From a checkpoint of a small mixture-of-experts model trained on Wikipedia.
Training: 241M tokens, 10116 steps.
Below are experts of layer 12 (counted from 0) of a mixture-of-experts language model. Rows are named router (the router's row for the expert), gate (a neuron's input weights, with its number), up (a neuron's input weights, with its number), down (a neuron's output weights, with its number) and show model dimensions 0-127. Each number is 128 + 24 x the weight over its row's rms, rounded and kept within 0 to 255. Numbers have three digits each.
After each expert's rows: "comes before" lists some tokens at least twice as common just after its tokens as in all text; "mostly gets" lists some tokens that are sent to it at least half of the time. This comes from a sample of Wikipedia text that the model never trained on. Tokens count by the router's weight.

# expert 178
router:115103133115113139106125158127109152102151112106177130153101143166133187152062137130136153132088105123113128130142137100096093097126105134096118157098108103109140188126107099090154124147144114119098108118153151167123134135138157099143090163137141144116108123114087145132143150171078133131129149130126102110162106140144110082122133100146176141123164124153109110166143140124152127084124
gate1:139125193153152102135083161120133105128109111141148129144084106097132147118133130126150150127122090142170109126130182127127072114164143128128088154100123152143121107146146122182104149134102112127130117117143135129129137161136111101122086152108139078072156167131107092130138169133119166124142087104108158089104146093127162151148103126108162122144131127124088123117115138143150121121081
up1:131123058127074160135161101125132150136140138134110126080193130126143113117142114150082108116140172132124139144142105151104152159100125101122191126147147132150157154110113131109131104108154151114120118132098127146154126098159126131135164112165132138166103103126177134120110094122148117148132148152134124154142125160140095114107144133138086102132098143129179132130144123093091146148193
down1:124143123122133090099133156147127125169151125115097096194088124087163164126142144118084114099147140072116136123150170123098089171144110106118084111135115099143182124137114094143123124117155140117108111162121144106194154140127153083179138128129148153142095116094140127137109124124108132110145151145109136119095149116102145131142145105154139112117161153097132148161105144121126123154100
gate2:100105148107130144122105124125129128130146137107089087173160105086119121144105159137111141110158159135111095145119101088062126144089158134141152097160127116112132089077098144138118095093108139152099122075140093130107150131150149150216137125146148168136105113141080132154121092104114121127162125133131128156136120147149106146123127134158098144138139140153134138112136088103132125141115
up2:109116148104126162105119125125130127139140118119116100164134087092126111118122160128120144105146164158108105142096082090081130137092146159160145080159119125108108099106065124139127107125126156136103125118122088128087156135174132123216154123125133180132125112141083147120109125115137095149168128151138121147152127145155093157120133135134088141133157135135146138113124083103102114126105
down2:108130141124091130103141131166172156169135105166126126162109110141184136133187126155140126119126157154095132114158121145115171132115142153179134117165111123129148138097123146130123147142120151147153135131096121135100131116091150137136120163141157128139098141161142159149109102106105156148152142116143124178136127079087137122139079118134150046099077118118122149121134123126150149091117
gate3:125129123175109152090103164122135154132107143122133137154133132129128137120104116107134118132141091143134119063112137121145125153117144135140177139133101141158138112121074133139157094169112161165088128112155137126140077090171136106147091144178163109155127101093080128104103117126127125132057111136118112115125152158106163077094143115111124132096127152150123119137104142126102149102096
up3:118133103109165137170125096148115107097123109096156142132154139143125145090146060169131132125119111128133146163100132087126136117141126111127093120134162131088086145137100120127124148107105096135130106154105127134149136158117107126149145134144119174162149136189108167164128169136126121088142075145120155131131101104135078201146128142115136168110168145126121112116159123108128108122156
down3:132184133071119126178108169116116120109159132121120121110157176147143108109130142124106117146095138076137129127102170119129136082135141141128119176127189136123153167146099118131126095124137119115129136109098144141144107148122144166107138137145136144119163155128110134124161153141158103133104123118170112117127119146132160146161152132102173168112165093157087103120123181091148088142125
gate4:125124105108166125179090147117145131116146091127177157165118139185106124150124119159108132123127118120139118145139129124112137062097105150143131152173122132134125104160101117143101144131135138128130099051135121129120118158102125145122110153133103159119112123095153080137094127148117095160137073107131111100182117142157153121120112106155105133097133164144108112122139076130164154110123
up4:127122130127153137149108122115134127119133108144177140149125134200122123163115116164132116122119127130142127143153121132104142095090111142158136152174097143132101113127099143152104157110136152146134104043161121130110115143080131155109117136133109145130098129089151075123092133124124086159147091113113092080155116156159137096108095101157106134115128147161114141129135093129149180091118
down4:131125095112117114151086138115149114123142106149110117149076110156143152148138128138134120139171079099131111143067125120144155124100102134136129154135151123092118111159154147170116110105101136178179127107122111141127072146120142102119112120109120127133140135161114108099119127085124145139131159102085159133132106114190141127139168144199146139117159144112151113165148107179107117138123
comes before: " ", " Succeeded", " —", " +", " Party", " A"
mostly gets: ")},", " ←", "|", " Liga", ");\n\n", " Tier"

# expert 94
router:108109128123128144095116147125110141111147110099144120138121134136157163152076150118134144117110127133110094145124142079099119100179126166125088137093109106116151173126115093094144107161151109112095107122138141168118157176159140114146090122139131145112100105121107154129165185119093139086151135147154122117126123157151105110125123124130167142144168136163099100163181148085147110096132
gate1:110120134125135172174055147125125134095146118124166133131117153125130159119159117120126145063075124113110136151143086102120128135109122126125131114154109146118126155145135174123125113179175096141124140101107151102163130133111101140140131124143127138143153121158162149119120188146099125154152113098172115132133160130121127165137107132116151140106176130124142123121132128083138170129204
up1:106109146125134170147073168108122134113134119125152127142108145102122162131144115125124144036106127109098137134132101106146140115113128124151142128137107128107140191144120169102096112169181104126123147090097138113168133145097104129102118130160118116139137127133169127095114182128087139134145139091181138122121147155127133157142097127154139124115146132129153127112135123099118160130197
down1:123141107140150147119121119120158106164115162117144132145138118160120154106154151142128140109153145185121084174115078124157169093110141159092107099197134110131155108114166135153100085095134121145135138167127086141131128106087148068119128142185113106105142144131116145143127162122132160138171126156114133121134144117120106127156083117124122141141170138083158145130138115105128136128110
gate2:098127128094099103112101114101092083099151099117143139135120156100150101147093130141135107174174134124136129129125198164125132148146140117152144071128137143091136165097107152180122142083104129142142121114134136175167175175141091147127133098120157124113125128156133159117141171123106108127134113143082081125123099154112153134142130115149134115118150163149141110124141131154132143101148
up2:128117126143165135103117140110129134160117134159136097091132151127106123132204106158143155094119121098082136115074097137127134091103139154105083138125094145143123097147122096139139104170132112079165116102145153097105084122156135146132148163135102151123118154111148091122134093146149102130080152128169156107109145080159125134126126109133143158132086098117125165108101107113132129133133
down2:109125122121145142119160129126115114129126121174108133101136138100108114125135140119155126102132095175180172105113184146131108118114116143154177135131148096106121102136110140093113146097103125103102069135112127120119139160145131099120112128163142106124142116132155113151125136113107167133124124149138156095157074136142121093174151114177117113171107123138107095150128101152100052093093
gate3:078131126130157173094150166135120108133125114143133116178114144099133142141129117187112137142175152106130174121107093043128144094114127135120102112165149131123181137124119173170110096131128144139079111120116133129101147139118108174133096144127116187110122122132130145138123116122120129131135095110138129129102099172111106159109114148123126119131171145177110152103151130100123129116141
up3:162110125144123044131118104117120137108143142108107130084110100141097121134141116073120097118109089152134108144153156177130141150107136126128158122089117136151087114140125084088166162101140106155167140119143136136167102103127156137111156100123153065142154098116121119113116142100145101135108121152142111132162142105136117118139173149151112115129147154069125110135122111153109096118098
down3:166120106141130128121142133139089114085132128148126153085129177165105108110126142131145142155092106131132088087097143133113087145154075125098162093118128122075118095181143136128086112117125139095158157108133114136161111105175110136161099110145160145081136108103137127093135143113144155094101141132119148130131080173101108124133171140106106136152108127117127120122147170108135108118116
gate4:131111150103149153106143108139110159121147122111157118132130091151105124152120102137114146117143138061155149107125060134131169126113067160134111105083124121138126104126117139095121108139139131126110135143120119115088127134106138115127126121086134112135132074107126102102140189139125123127119125102144197129106171179100149112170106103143115150119131095141118126136164117181155083131103
up4:114130096141131154139133088128079129107124123121145112097118103124069135126151144106158108095137124117135115103114113105115150147118091163155138073128133124102110073164124098117152099125173130090114146170111115095123131168167108102140143104055102128142097109095117102136131158116144125095132136152089137131105139166104143129110134096151090139119113097102128148110169138119101149140165
down4:097092113113120133154127089122145144141112137134125111123110135077153134118111117148128093088141144155142169157148183106129156128091099075076156085150161155160147075135108124167118134093143144131163112125153135172107123126083134116137107148129140100088137109107092152118114124128150138117113162108106157114125134115137095090119133163138158102126126166118165088140131173140139134132156
comes before: " |", " ", " place", "-", " |\n", "|"
mostly gets: " Majority", "----\n\n", "   ", " Doubles", "first", "]}"

# expert 33
router:102094120109112156130139156145103135130175099113161137143109177130137128130108130095128140165121090109115133111156152101118112113136093159123117157126120132108149144120128130071125153137145101096087125128153138153147157163149124096178113125144167138087122092084112151129128136168116167104123128171136122087148086159115089112128162106166145164158152134146082117143117134097157104101141
gate1:118128117170145134138121165120122100095135122152112147135110120104138189138161134119137108160146144189146107151127155100105137152107105171104104136117169170107107086168078155143149128121137206160179132143117095114125151117116125110162123125149128184127135084127121136127158139134136135114092139163148130158125122102135102141114077143132098105132142138096135139150102115145124109151127
up1:118136124125150153131105121126169154113108151160138111110192128158170129156129093141143182124128141099096106133124127118082133109109115144098094128162150112125113144121136126151077104136109107069141142122132147131119129124090117134117109138193130099162140118115134078128126127104091155158119117105061170122138126143148145123136092116073144163117119125146143091136156129123151099137165
down1:132134106116151126130132095071108152169086087120092135109132097087120087137117167117127163124145147151125175114127171130129136128097154173094169111172096148114139100125114143125072139091111121122138126143138131143153133081130120114090090107147139178100127116133121130119119147129102141097087114108138125122181128143117095142086088125129115133138118141083141167151097100132125137112141
gate2:126114130066117111143146148117112130126160101117125119177118135079160110096167089124112149127120124131153161105123121132141147132142125131123133150164120116128119144131106164123158131129126100170125109113115127146116131165160093101110099120154121122163182097099160127146137162161134132101128065169171147107186109072081110103103155123101125146137157097157144144133102118145126157149130
up2:132144128184102115124101131120137118138138130125121157083070121155153128124141148121097108167113157138115079134111100157095065100117129135111082114101126158156116138106147130132108090126138173112187128155107108107133164087122206121178137093122133107132126129148120150094105111150107132130127123079130143128115162133120111093150120136117127105114103133144149143109153095123105124154142
down2:112150080113155096094166141087138132161134150102148179171119082100126105113137188126098121119172129095144134147110139121109114124149140162124132113106129111117134123134138150155118149157112113126116161090113137128156124107095175107152121106131172144093119131104113136079141154113138088128153132151171094104116161122124162114130122131142102130191089155128100100103141126135160145145146
gate3:153153146124101141170144062145135131129100171123168105151142119132115133121161121115160114152153159128104127121088140127154134102137127105093135117123124137124157120111075115126097105141148156121133120098134112083140157116111084140177173119118154126091098132109143116103141074194128168089137102123156133103126124135156135172123166148136110072135155151113123118151127138121138127118170
up3:131090119128135114102085140102133159119141100120109145109148098132116090146053168148081141120082115155121131113148098131109130134154148119146117119144146093142115123108176157112157155131107117143117117144128119151125109165139152108074110121117113134160141115134133093159121181088105108167111183092075145142116132145127135088128103108151139140100124095107086112109130123145112110107098
down3:119182104140143124117116146130151092158133176151132137095134107169057114116098100150123122139128137106129122118165140095135161107114095141093095125163128135091154129120103116139119132125136114141120148110116164112179125129140162094133166125095150181145085147147132095150147140132104165131139105173092064107150129135137140109126103159140087129117134126125177149124132143116108156123156
gate4:088094106167145120147106141121140126125103116113100127135139151121099166118085140121144133147154114123166118151139123150122163152149125099114135100153118113145137101074187112159122137158158155128103128109141127136131132104117155147147144128089108117086130133128145135109142111154170131098147109158096165141132121127156125124093125157139103066052149099178140128107088097099136170133151
up4:115117082139146089153094144122164175165106114113151120140183137138122109153102140123178145140149142110123115136174119134108149148110119130147093113144124096134142127113162142172118130176144104137069171092152151122117129132116127145123127124106111093096122155143121149116148120151129148162171160125080128180100135169125144131110157120141164115136126090139091159097121139109173120129097
down4:162136167140107106184090186105114142116120126138141122125117164106112111137113158112155133132180154133110122127102117120117128122101117125163164097159095118154110143096162133153096165118147129093099117114150147163124145119107144102134130122097095146126126154119167107126132111155115129146133067132137145142153154069117128177157117093087112097075162127141146108158134099103139150133126
comes before: " |", ",", " (", "\n", " =\n\n", " –"
mostly gets: "ová", "ić", " Robinson", "sson", "owski", " Singh"

# expert 145
router:097098089110113130111124150131109145133148113124140161130112117146124166134125118117100125155117113114106163085171144135109124114136120146107083147117113146152169148112124073094141154134167121119102074114132135166167118131161152120177108181129154143124114131131113142130161126144090152108107115134182102107160127141182118116123164108171139160144191128150128118138154137122175114107134
gate0:147131116109142117107142109126111121130109106135124152106133138156138119110169138140127127126143092129109109139146147131140119116108130099151092135161114193159128117115176117090176146095144101091141115146143124085099148093127142086186128096098108141107101108156122154125159138118115112103097071125169137154157137087133094137104162121094177110108125150184144104141157104134117168129123
up0:143083118179118108134118105125130178115128112098109167103161119116184155134093153129098145154128089097115146122135120194117161094138126127143118121128173105124151108147131104132100099125114112133168120123113149125120116117166123096128121094116144101150122145127111186128119117083165129098109098147123130157099131126099133107134142090093149119107138119138104084149136205154110140128106
down0:122118135106159124083135137165100131146123165141148133133151130159157113139129123135135153111133109139141090138149136092106120124125088120127126169129169098149112107063109112103128120116100136122100117122107148141168111128121109153115114158105115121100169082162152129129165145078155117160139142180143162152133145162119172109145078139166117112103170115104119150140160083170114118169131
gate1:118126068124137106155121120100114157108118117083176133149161120124114144109114128122102093118178124139153124139118138153113132168123096194133121166119142128147164107137127062144151101092117152124109127096122159106137148094114103093119147152161121111098116150140104131111125162128100080125169128115110132134135111165184109097174112156158090139133143108138126135133091143123158136102131
up1:123140082116135141120121080107109144113130132081161128130183119136101133142117092137109075124153129125111148132143132142127154136106122140138105158133138131142134102126141058171143118077131142137159126105141156105131141133110118095096146142147141110124146160152099143104117152099114073153181120133102126139107113137187112106163144164157078133135156132104129159136089152152135139077149
down1:171174146128159164160145129074125166125102138128144107108126128130100135130145154080137158132073136117121130128123154143092103144142129107196130091126142141154121101112129145107118090128191130144083133120100166108141114127124139131103118133119134160121144157124141061124170099108098148144163138083101133104158106155110143146131147157124118121110105140132135148117107168124131160108159
gate2:173068126138177133132120156161139127126151144165120142125097145154153156127127129116162143174088130118103119125125116160115126111108155065068131143145133063148119135127136101126108124142132170145135125080116144135125127088149107106150118171112132117160161138122096162142147130157115149107123128117121075100120099113120109106141136127127168141122154087142131168104111088115134162156109
up2:139076119120135115142095141137124124161153112130128141135099129143123144104141132120170158199109168095142135105132133187154105121120175066085118158125138085141164133106103086101134146124115133120147096117134113134125136132129111128161112141094130140151160158118122148148099104117110109131122113156111074109120092116124092121138135137116143160109143086124116202102123097137150150164113
down2:142105100146184108129104146146144139130108176149128137078136093126133148160121097126142133121134132111114106154143110143137106126125111105133127117121105104128126088122084145110142129152122135118148106179086153137155132152182112107142092154139135097114095204139107120129152101081133151111101118142121104129127141117187146146160130115168097171106194123116135094160102153144121134126135
gate3:141132130125169129118123149131079136089110147120161121142070092089101145143129121140152149127125106155128121108121174097089146186104131124137123142139149153138139139111100152168140160112158092119133087177162139149116129132137119129145118156127125130083156128140092124131126161148098142098095158134136097143139138139166089146100163144144112133110179143135157166095128125100170141153177
up3:134146128131165134133112125127069111108112145125158129133102094091081130127124131131158135153141120170134120132124191116111151145092149084152099128122119145168135147110116162164144165124156096109131095171131132169123114138146101143138092161120115133090153126169108100104133146126094153095075139143140119130122146134160120150107154124118134143118166110152164147072111143109156128170176
down3:159153169125140121157076147131142122095132192148106098125151091140123126151106150158139113171136121175142104157124126123116145107089150152140094117089098123146101104134086131198124127100139107153133145138150183130103086115100080108138136146118126154139152135166082140138154093098144119122117176143141130115138118113127104147132125106106139147097125136171127110119151161131121119114156
comes before: " |", "-", "0", " |\n", ".", "–"
mostly gets: " JPL", " MPC", " MF", " Phylum", " FW", "|---|---|---|---|---|---|\n"

# expert 118
router:112079132117096144117143168139099127126145128106158145130096135167125164117111141095129171136105092104120133125136143119119108113152118140125097164112105119137186185152134123111162135153125111128117119116152141165129101151127133115139118131152121140112106132062083125124137153141087168080145143148158118116140100137143145136120145124188115140127202140165104096186119138123151111111143
gate0:147106147124086128129130127091126157150146144176183119117077135178132116088129155131137196136146129152087092188139121167132154122093170111103127144112144142137131130159122130136144140162134154161139087118120109131163104105111125094147130133139159119148136144118123106154116139151126153127124116099143114165161128134118153115092104134128111112110152171137098145145075171124111091105149
up0:151090202123153105177113167124136162100154167135174146088116178144094108109088130097106147123137152133109130103107110143102127112105155133120108091091134101119166098145130147116141140143123130130125152087100159137158116150096144152131149116165143147162090145113128084105164163130111131132142147112097104124082148165114122080099121139143132123142132153125105119110131134107131136138099
down0:148125154132133137111108101107100120092112147125186144147099106115131141105149099125130079129117143164156147096128131113158129117174136152151173123118168120113174112109139151100153124180134131148110127120139151120186118117145126111163161159119142142149142142131127053090089131127093144115149145098148090117153102110128126118120132155125115104105178105108109167147099136142077152120112
gate1:119113103156128146142123133137093122104110077129180145107114122120100169136131139151129134120137163106109136140113109108106178052088068146092127091178136096163144114148135117118118131147120134114135112157110099092089113144155114102170165097145160167141114133098096112109167136107127148143140131136137175090107138110124145155118136124158118137167152111142146122128097103135123113105154
up1:114148125165111123104123135144125133090088094130183149119118150107118156138136138143138149100121154125137147151145098084113180061096081142113125089174163100157167080161143102133118134143120140106122098162100106089112107135123101115153151103147139153164119156123081109107148156127121142145131106107116156115104142107131145170102132130157121136166155107125139129146080112130106110137137
down1:151104154130142117156139132100127059164125148082117137136132131113101136118112098109159091140095125127152177132136163124134139111126140103139129110124101157124166166149117132100122117112142150168141116137101143122144130094083142166097153095124159136127143133142138133144106177120089141137139147122084113109093126107168134176124133119099124117064150107157142088094117115112172071123118
gate2:097121136135148158107141077138140139141093149140109151134091171129145120107141125115112177130116093154126099136115117177131168123134198124168123131128120108108136156154128166113115132118093089102136079102130158110130098115163128113137147134164138141163111126094151155137134132137163123107176156198140135160129175119144149131127095132102144142092117138118093148142115141099131166118159
up2:091079117103122133061115129107090166117117163109118165132110159163101107133136090098131149108108145172116123104102090123125118149152149133172098136137118106119138133132120131115129155095154079096127132087140129134127086081132091108096134115123114113124097084056136103142120130154119124126087129137148082115137132102123151113114108153123131120104181159136116127147122140113141172138126
down2:125109105137154133136161105168159106136154101164108126113154122139134178099134091119117110122171116132149123135169165120120145083129100157158117110144129128093119111147137106115134099123110094134125111120153166126104153113105146168102133134085105069118159088146156113137120152087165131149197110106125076167125133135126122108161129133106135129102146165083129099124100140137093111122143
gate3:162092147139149153112117101150149105100112130107086157133102128147143100108140144116151139129122125137124164123115116139110054120124162157142128125142122096125125156115156118122109135121152109131094101112163121137159121151076171107158107144132103124111122088125155119121173169113119185114108208150186121145132094097144123136118125142090115171164129121153119149111132101127136092142129
up3:096168146128119112142111124123102171148134126147204084131143144143130159127126117151138103119121137122124123150151161092126182107158084106125127111099122152128119081142095145129145131125105137125138157128108168134099132079184090160096133133150149130120123162130113167138082089148111092144153090122082119106125150132097132103113141110170139097095148131107116140128139175112128134108110
down3:106127129172093121146111115152175124137124129146164120106157125162143153147154147119129116199100152118107120078088119106115139108152138134161106163113110138128173112165099127089149101144125169140165115108143139129084147151130093113116116139127116150150119172123135150116119106116160120144161129146095086142145095136147098097117127140151128143169084083126114116127123121084156173092125
comes before: " |", "1", " ", "2", "3", " -"
mostly gets: "   ", " Synonyms", " Born", " died", " Died", " Turnout"

# expert 37
router:100077097106126155081153164113116141117146112117147158155100187123133141188120133108120145140085109107127126113149140102129109119157068152149122147102124110119134172157128092117139126185166097127094120096130131150132151157139164111153115144120119145112110122116095151113157162148111156106139151152148117100122081174124136100121144120155152125127143137128094100159135124108163113120169
gate1:146142136130141095110140144141139094088122110099117090126105108153120079147101109151169122133108142096136146122141138116085151118113092105137172122140088137093128122144176150150110105124114089132143132159145138162183153143136147139105123100071113099111119148125088172165098142146157119157135111144119090112142129123090141141114120159189081133164147111113142109153131086121105120142107
up1:130134133085111130161102137147136144138120084122116146117168157100116133126148129119136158095154113116121142129133132129116172156145140122156108167105145167115100091091090082199150127112132109143147134089150146102127093113103164131112144153169149147190132145124159097101137128135121152096146146150130128162138130156127117119175140119118160146127093073125087142108127161117169115154144
down1:135149125119177167098155182153135161133100185099115126137131184136128101144128135140144124137107106146117145137156115126132130088106163172120136127138095128139153104126156136101104102130089110146094143141116131203101125126115128114119132103151102143149107112114098103115125145140137104143121097141106165145182080142132152152114157132138116172137132086121142158150158114135117168161084
gate2:090139090116126130102124141147135093130184141115151144086085114136126111133134125158108125126119120147112107142177094124140176137136174096095118153070152108103157152141089125127113099170142157142152123102088159132078127083125127158123149141150107168144114169148118146096098141169142143122151159152089144143149102143102116138112116115139147163109123124097137154129141117114142078127124
up2:094156084124128124100128158145131084133159123125139147081115124123110121117125137117095088139117122125141143114185099099109165150128182138082138143106147100144111143124090152154111122169132125107098132113101143128071139075136139188133139131125127157135105172126103126083112148157175121094139125161113158125174094128118121138098144138107143161111122097117160156112142125126139087119129
down2:106115135146155114172153129139173111157122130106135109127117125095184062130119098115122150107150140159130113103144148146124121132130150105133134121125137123107151134092128127132122152163111113113141130163077176147100116137123187145075131110123104163107108155110109145101136113127151132112136132141077156122114100106120139138136104175151122146108114158108116213103139112165158103166121
gate3:093147115074146132154125144115173108111124105123125124123141134143171138098139094128091178130157180141089075108144143126127113107151113133148096159100070170166101126120119139133131105109118118163143124100089145153128115161159142132120135114118149117116129117121140101137157120136107149080105127127166136095172081149109151135124144144094071132107100163142145130106114108147110160128155
up3:124118154138131101129099102134102136158119156110163097103139118177136130140113165161107111108111140129146152149162113107148113162139125143126131128114198123124152167118134139091110123159144129119133147138138139128134162101132099082153090139129108093116096104139156134152059121127139084138130133080131132141115152118133107133089147179160131104145177103105142095097180120142099101158155
down3:122119124147110139154129106111117170162129165108133136106116143125136110137079094082109108137133138127153161095142181154103164176132138181134094119155127141095135070113127137128146127159136127102103124078148138171126143161140155140194110134095099090127107121103131124133115137127172159152126141154139154085114161148152156103124106100153105128136144097137129148128165133133126107155096
gate4:141111074095113152113115115119139131118164142185173152131115127137128175148136137140153135152091120096127128086147156125137140125128109130120135118159136113082099128143136102167111109146199097122127132136099113141150108131144148154138167120114114108097150170127131126112129184104120138145137095116108155129116141149145144119137130161108144099162204144143149109144191117119118145160084
up4:125139160156160102153119142140109125137087129096123116128126097107134139130087136115087140111169113155153115187127118113114141105106131116127130148119128132125147112125126117109142091125058141151101130112147146102120166131076121115143052174119151163169094081114140144158125080148137139126113120134145113121132105137128118125132135105160165139097087110131146162127067153140156108093145
down4:114165128113123167155087125163099078137171129087133106086135149153111144157153115154105146117122107153056137113115088116164129069155134140128141197144115127147131147104120134100114164132119104169139165125126144141092130118100130119177146121119063131147147114112125137140124139120134099117155139115143127135134156153107107120156113155138094128158104097134123136151132146094106107110150
comes before: " ", " the", " a", " The", " A", " P"
mostly gets: " including", " include", " Synonyms", "',", " includes", " featuring"

# expert 123
router:109089113093119147136137160138111140130169118108162159141106179142121141134112152073118140153121086101117137107135167082117108133142120145123118162133137124121185155119124115065132143142137094113093114128165167157165157155123133106167098123156139141100114101104101171116144141144116157109114127163142099106149113168130095094133142103155171148147135136148100107142135160096152108115140
gate1:091123148123121149130097140134155150167122123082093180166140173126115120111130105140124111137148116131125125128151144103127111136122145122121073172149134083096099117148146122134156153169144106148095104112175093117151112151103150131157100126088118089131147146141140150172108171137152121128172111122146134131153132105128106107134142135141054093152138109184120124130123101101152136165142
up1:079144114105143135132125099168185162195145131077106185166134154135130128094140104156153147108124123153126168133156157094168113133104169126105106150157172119134115141138123139083124165170155105136127127126187146138163125137095108144158108108107139110160148134138126146161122153127133112135137100106148126139137127136118122121120140161128089126117155092150117136125123124139175151122157
down1:094125076122106145127092096087133123131146130122134102136136153150175135101109115151141133085109124122125137126141055110131130135082178146150110139123106142116101113139159093116134138147159131090164091123177124133155118149121101149158155133137113141115113141140140144112152123119126071143105066126092147155127110102146085145104117130115076105087135153094135133133149132111160131083120
gate2:105108143137128123132149160132127135141102149129108144130127137131137076123145139114123131119182083057156099145118145161157173124130135117073122092130113093156148123117133107159123128109162101156114150120128147083157135144132112098124130108110084119134125127139151174117173121087108121138129168132152126125150123153103154106119150118140125054150143129123151119121139143087186078125095
up2:140142101122134111117098100129127137117138134132149131129131142144125174142102114143121127118078165174113171123155112121096107148116114129210159155135146174089103120116140151110148111164097183085128123115130108164072126118136148131139133162124159114101120127117103071119107147157158130101147108146111147152108147119165098144131116120116102172121115127143103144117119137145091189139129
down2:125140092152187111132159132116177128156120166104127121112129153140116133135131164166160161146096165146134121127129075163093152126156088112125127092092175173094146143112147126123077132124105119123081118110140128091127152167109147142146158116136136101113115149110109122135121164098151114115135135179103149156128129140093110093117102116150106126156117133166125149142127186100113131151118
gate3:117106137071132160107154123139140116148168120094147140114158178128129158135105150085138127124147162124132111127112150108135109119099146124145141159136126155156170129119104187109112134139176103114135134105116163133112104152116138161184111104146141141103102161152117127199156157118100145123093159121111132109107086134126135084134101126124143145148089120105107130104125201115153137131139
up3:153163146159129100145076140138135157104102131162115119154132073155126112147145117156148120161116092128114141111149128150114127105122121125105115126135110106090128129126149105159150101118099139123104145163117095092157150104135118082072152152093100087180152105098140116092142130114142140159154102160125119171147151140122157132140188158125101110144182158160120147137135109159111116131115
down3:126111109132070214071083121134140129169129123152119124151101117125100122102125076154135112121114105148136147115125127135120130133163123140115121141092138090145130136106113130134129143121111161104115073101122118144121110162153158092169138184137133149129102124131114159071149119116131129161150166160146119100114089174171116117100118141101149150126121131111140098130115173121112130137114
gate4:126133099121177100122120087124141141122108149125104116161162121087144139132098133135173119120119110085155143135115135133102154128153164139124136119133067140111185111146142105115127093131150153106111144136132118134081136099161125139106127124081154168139120166156140148140141144154121088092163112081121090133171128125154149126133099137195115115148102123073109099144163130146121163123127
up4:110128102132171109115085093087140148135107148125134133120158122058142153168064163110117120094139171091142149076123138112115146130119163129103122128113093136105175117137151123147128101115152147134122114127136108122132132125163147124119110148111125159118116167145134141167119155134090082088161133073116110132159125148159139137123107139179098127128106120096100102111162134137151149099124
down4:143103152165172119058132118112147164124117147138136093162120048109135113119105161154142132084089154164153118134106146090129108161141150170179133153143111118140137129126099108104129135128089117129162148094115109099104126126131144144098148143164146142108096136135138108121130131113112135126142179129133108139126149117135130139071157125116108131131124169112097120121150144150126141145059
comes before: " |", ",", " (", "\n", ";", " and"
mostly gets: " Smith", "ić", " Jones", " Miller", " Gray", "sson"

# expert 252
router:104079115082115162123132156133148149130136099105157153141110168129110138125107153068126123137117079100135122122146118102117115127154077149097113149120131133130143146122120117083134156145132103117105102126160154149175176155127141092150079141164145138127124106120117166111133144154101173116118145167125093090146097155127091119118134115172159162150124132157083102134127161101131103114138
gate1:110104133145124161097103141155122156126129116144133089127148101133081159121177124113137085124166129174155108090116146130064118144102121082154144142155144153141113159131112077123061113146132102122139128160150126170144118103110115136126096114162131099126117125071126119115151135105130154160124154135113132134112138149115108141091118103158111129118126161130175120116095133112186104159123
up1:124131137134163163120114139141149143117138138161117099139104096157086143129150152138135112141138095139134083121151131134085133160124121128134155141136141156165093161095130064127081154132141135129139126169156124194152131132110099106147107136146102083106112100084133115123126141127107139187146146158102126079120126131105129144096126118199088151127143118116154095115123147101155133134097
down1:166101092140133092180086121091142106121099168112108134146146122113119132115128114087158073107116126116109149104147148165122146124116121120169143139151124099078098133126188163125132126108135116126135079141135113127112090125127138113116145148099082167131126147098143159137147090144118124157144139106133117084098121100109094092145143118118114126131049087105129121141094144103130127134131
gate2:093108104118171106117151124122155101152120159154151112112110097129166157124163167174121163132154137122156145095135140132157116177118045140114141128132131146103099108102101139150173151164131134132169133149159141127115147152124121095130132152121118100122126131137140107126152123119077158148135117132139113134110064129132179115129130158128147159118105137180119085120096127121174149130110
up2:085104121130154147139162151130135100147128172159146131120116083137157135117132150143105147131148136138117172085138139130148123171132030152134145131141121154102092087102112124131158158158136115113174102173145118120115148173117135096127113163125100112141121119155141112142144112124077159129136125139108120141125067122092166115128130156144152138112119119172108108132087142117161148138125
down2:167131104086123123140062097122108114147102142144147158083111102135132102135131134120143136130108135112118125160157166123108113141121070117143101176119104121149059149140094146110108172111110153123158112149100136136114140111146101132119123110123141189161154069141124087150113140144112109105106147154156167116147098116092135109133107113171138130128124134125152155107143158129157130155096
gate3:132146098135116132106121125093120123114147155116132099133085158091130115098115032144131151119137105156080172126184098156151157145167155108113104146122138094133123114097125110144162114119096127116080113145146146103141154151151126086122088162135166145136122118150121135101129152127133123113151142114109142079116132157099110175137118092140117141152112124139158135116135124081100117161136
up3:132146101140133160082141091148101082136141146086126133140178097146141126161143199111132136111079123125128136170120119097133118087150118086087138114125097159132123170107114107149125115130139167140138105143119120132131136123167121133126123124092082132122133117120174132166101114096134137107116133147145085120127162099149108151121108163114179109149156137151158136099118109140112079092100
down3:116159101108164152101169160104114120129103118096095146154112134108136129149120135113088130108142157137095082153117136133140126133136134145116128093125136144170141146119163156151186125128149112151148106113132114115152129111164127122147098131156116144146099132125128148127144091133145193116115075121107109111173108151134144109125130100121103125149079095170098109132164086081098067159135
gate4:121107145119149126147179114129140189138145141126136131175133136119101107127112142107128142131163167110138115115101133173107178120137079073128133146167124152129140158129104155128105177115109127133166100134101132102129120137154125204105167114115078095125107162124125072133116118151081112120118127116138175114136130105141133112122134097109170152165123148138107128102131119107108156116119
up4:117157111119124122122118088138138117130101126112150104128097155132083153122149148160101126097151120159093115129105097112136137130108178132121146143078125066141116114118135141128121059124134201097092157124140143143126105123135103135163115170124146129112121142153137112175160145108143125152147123124134084124118117136148129150158107105127099085102092166113113096154093158145189117123139
down4:175129106146125115134111152122141151120099128137193118154144141115118107111093146170119142107131141163118166081094147123146144112147112137115169128121130114145119151165147148125128132151199089091136113149158120138137097096096144116128106149132181112135104153141149081118148145165101153151152098106132088113097184164135104120157136117135145130108156141132109133172132090129135166124140
comes before: ",", " |", " (", "i", "er", "ov"
mostly gets: " Beck", " Kam", "mann", "eck", "ić", "berg"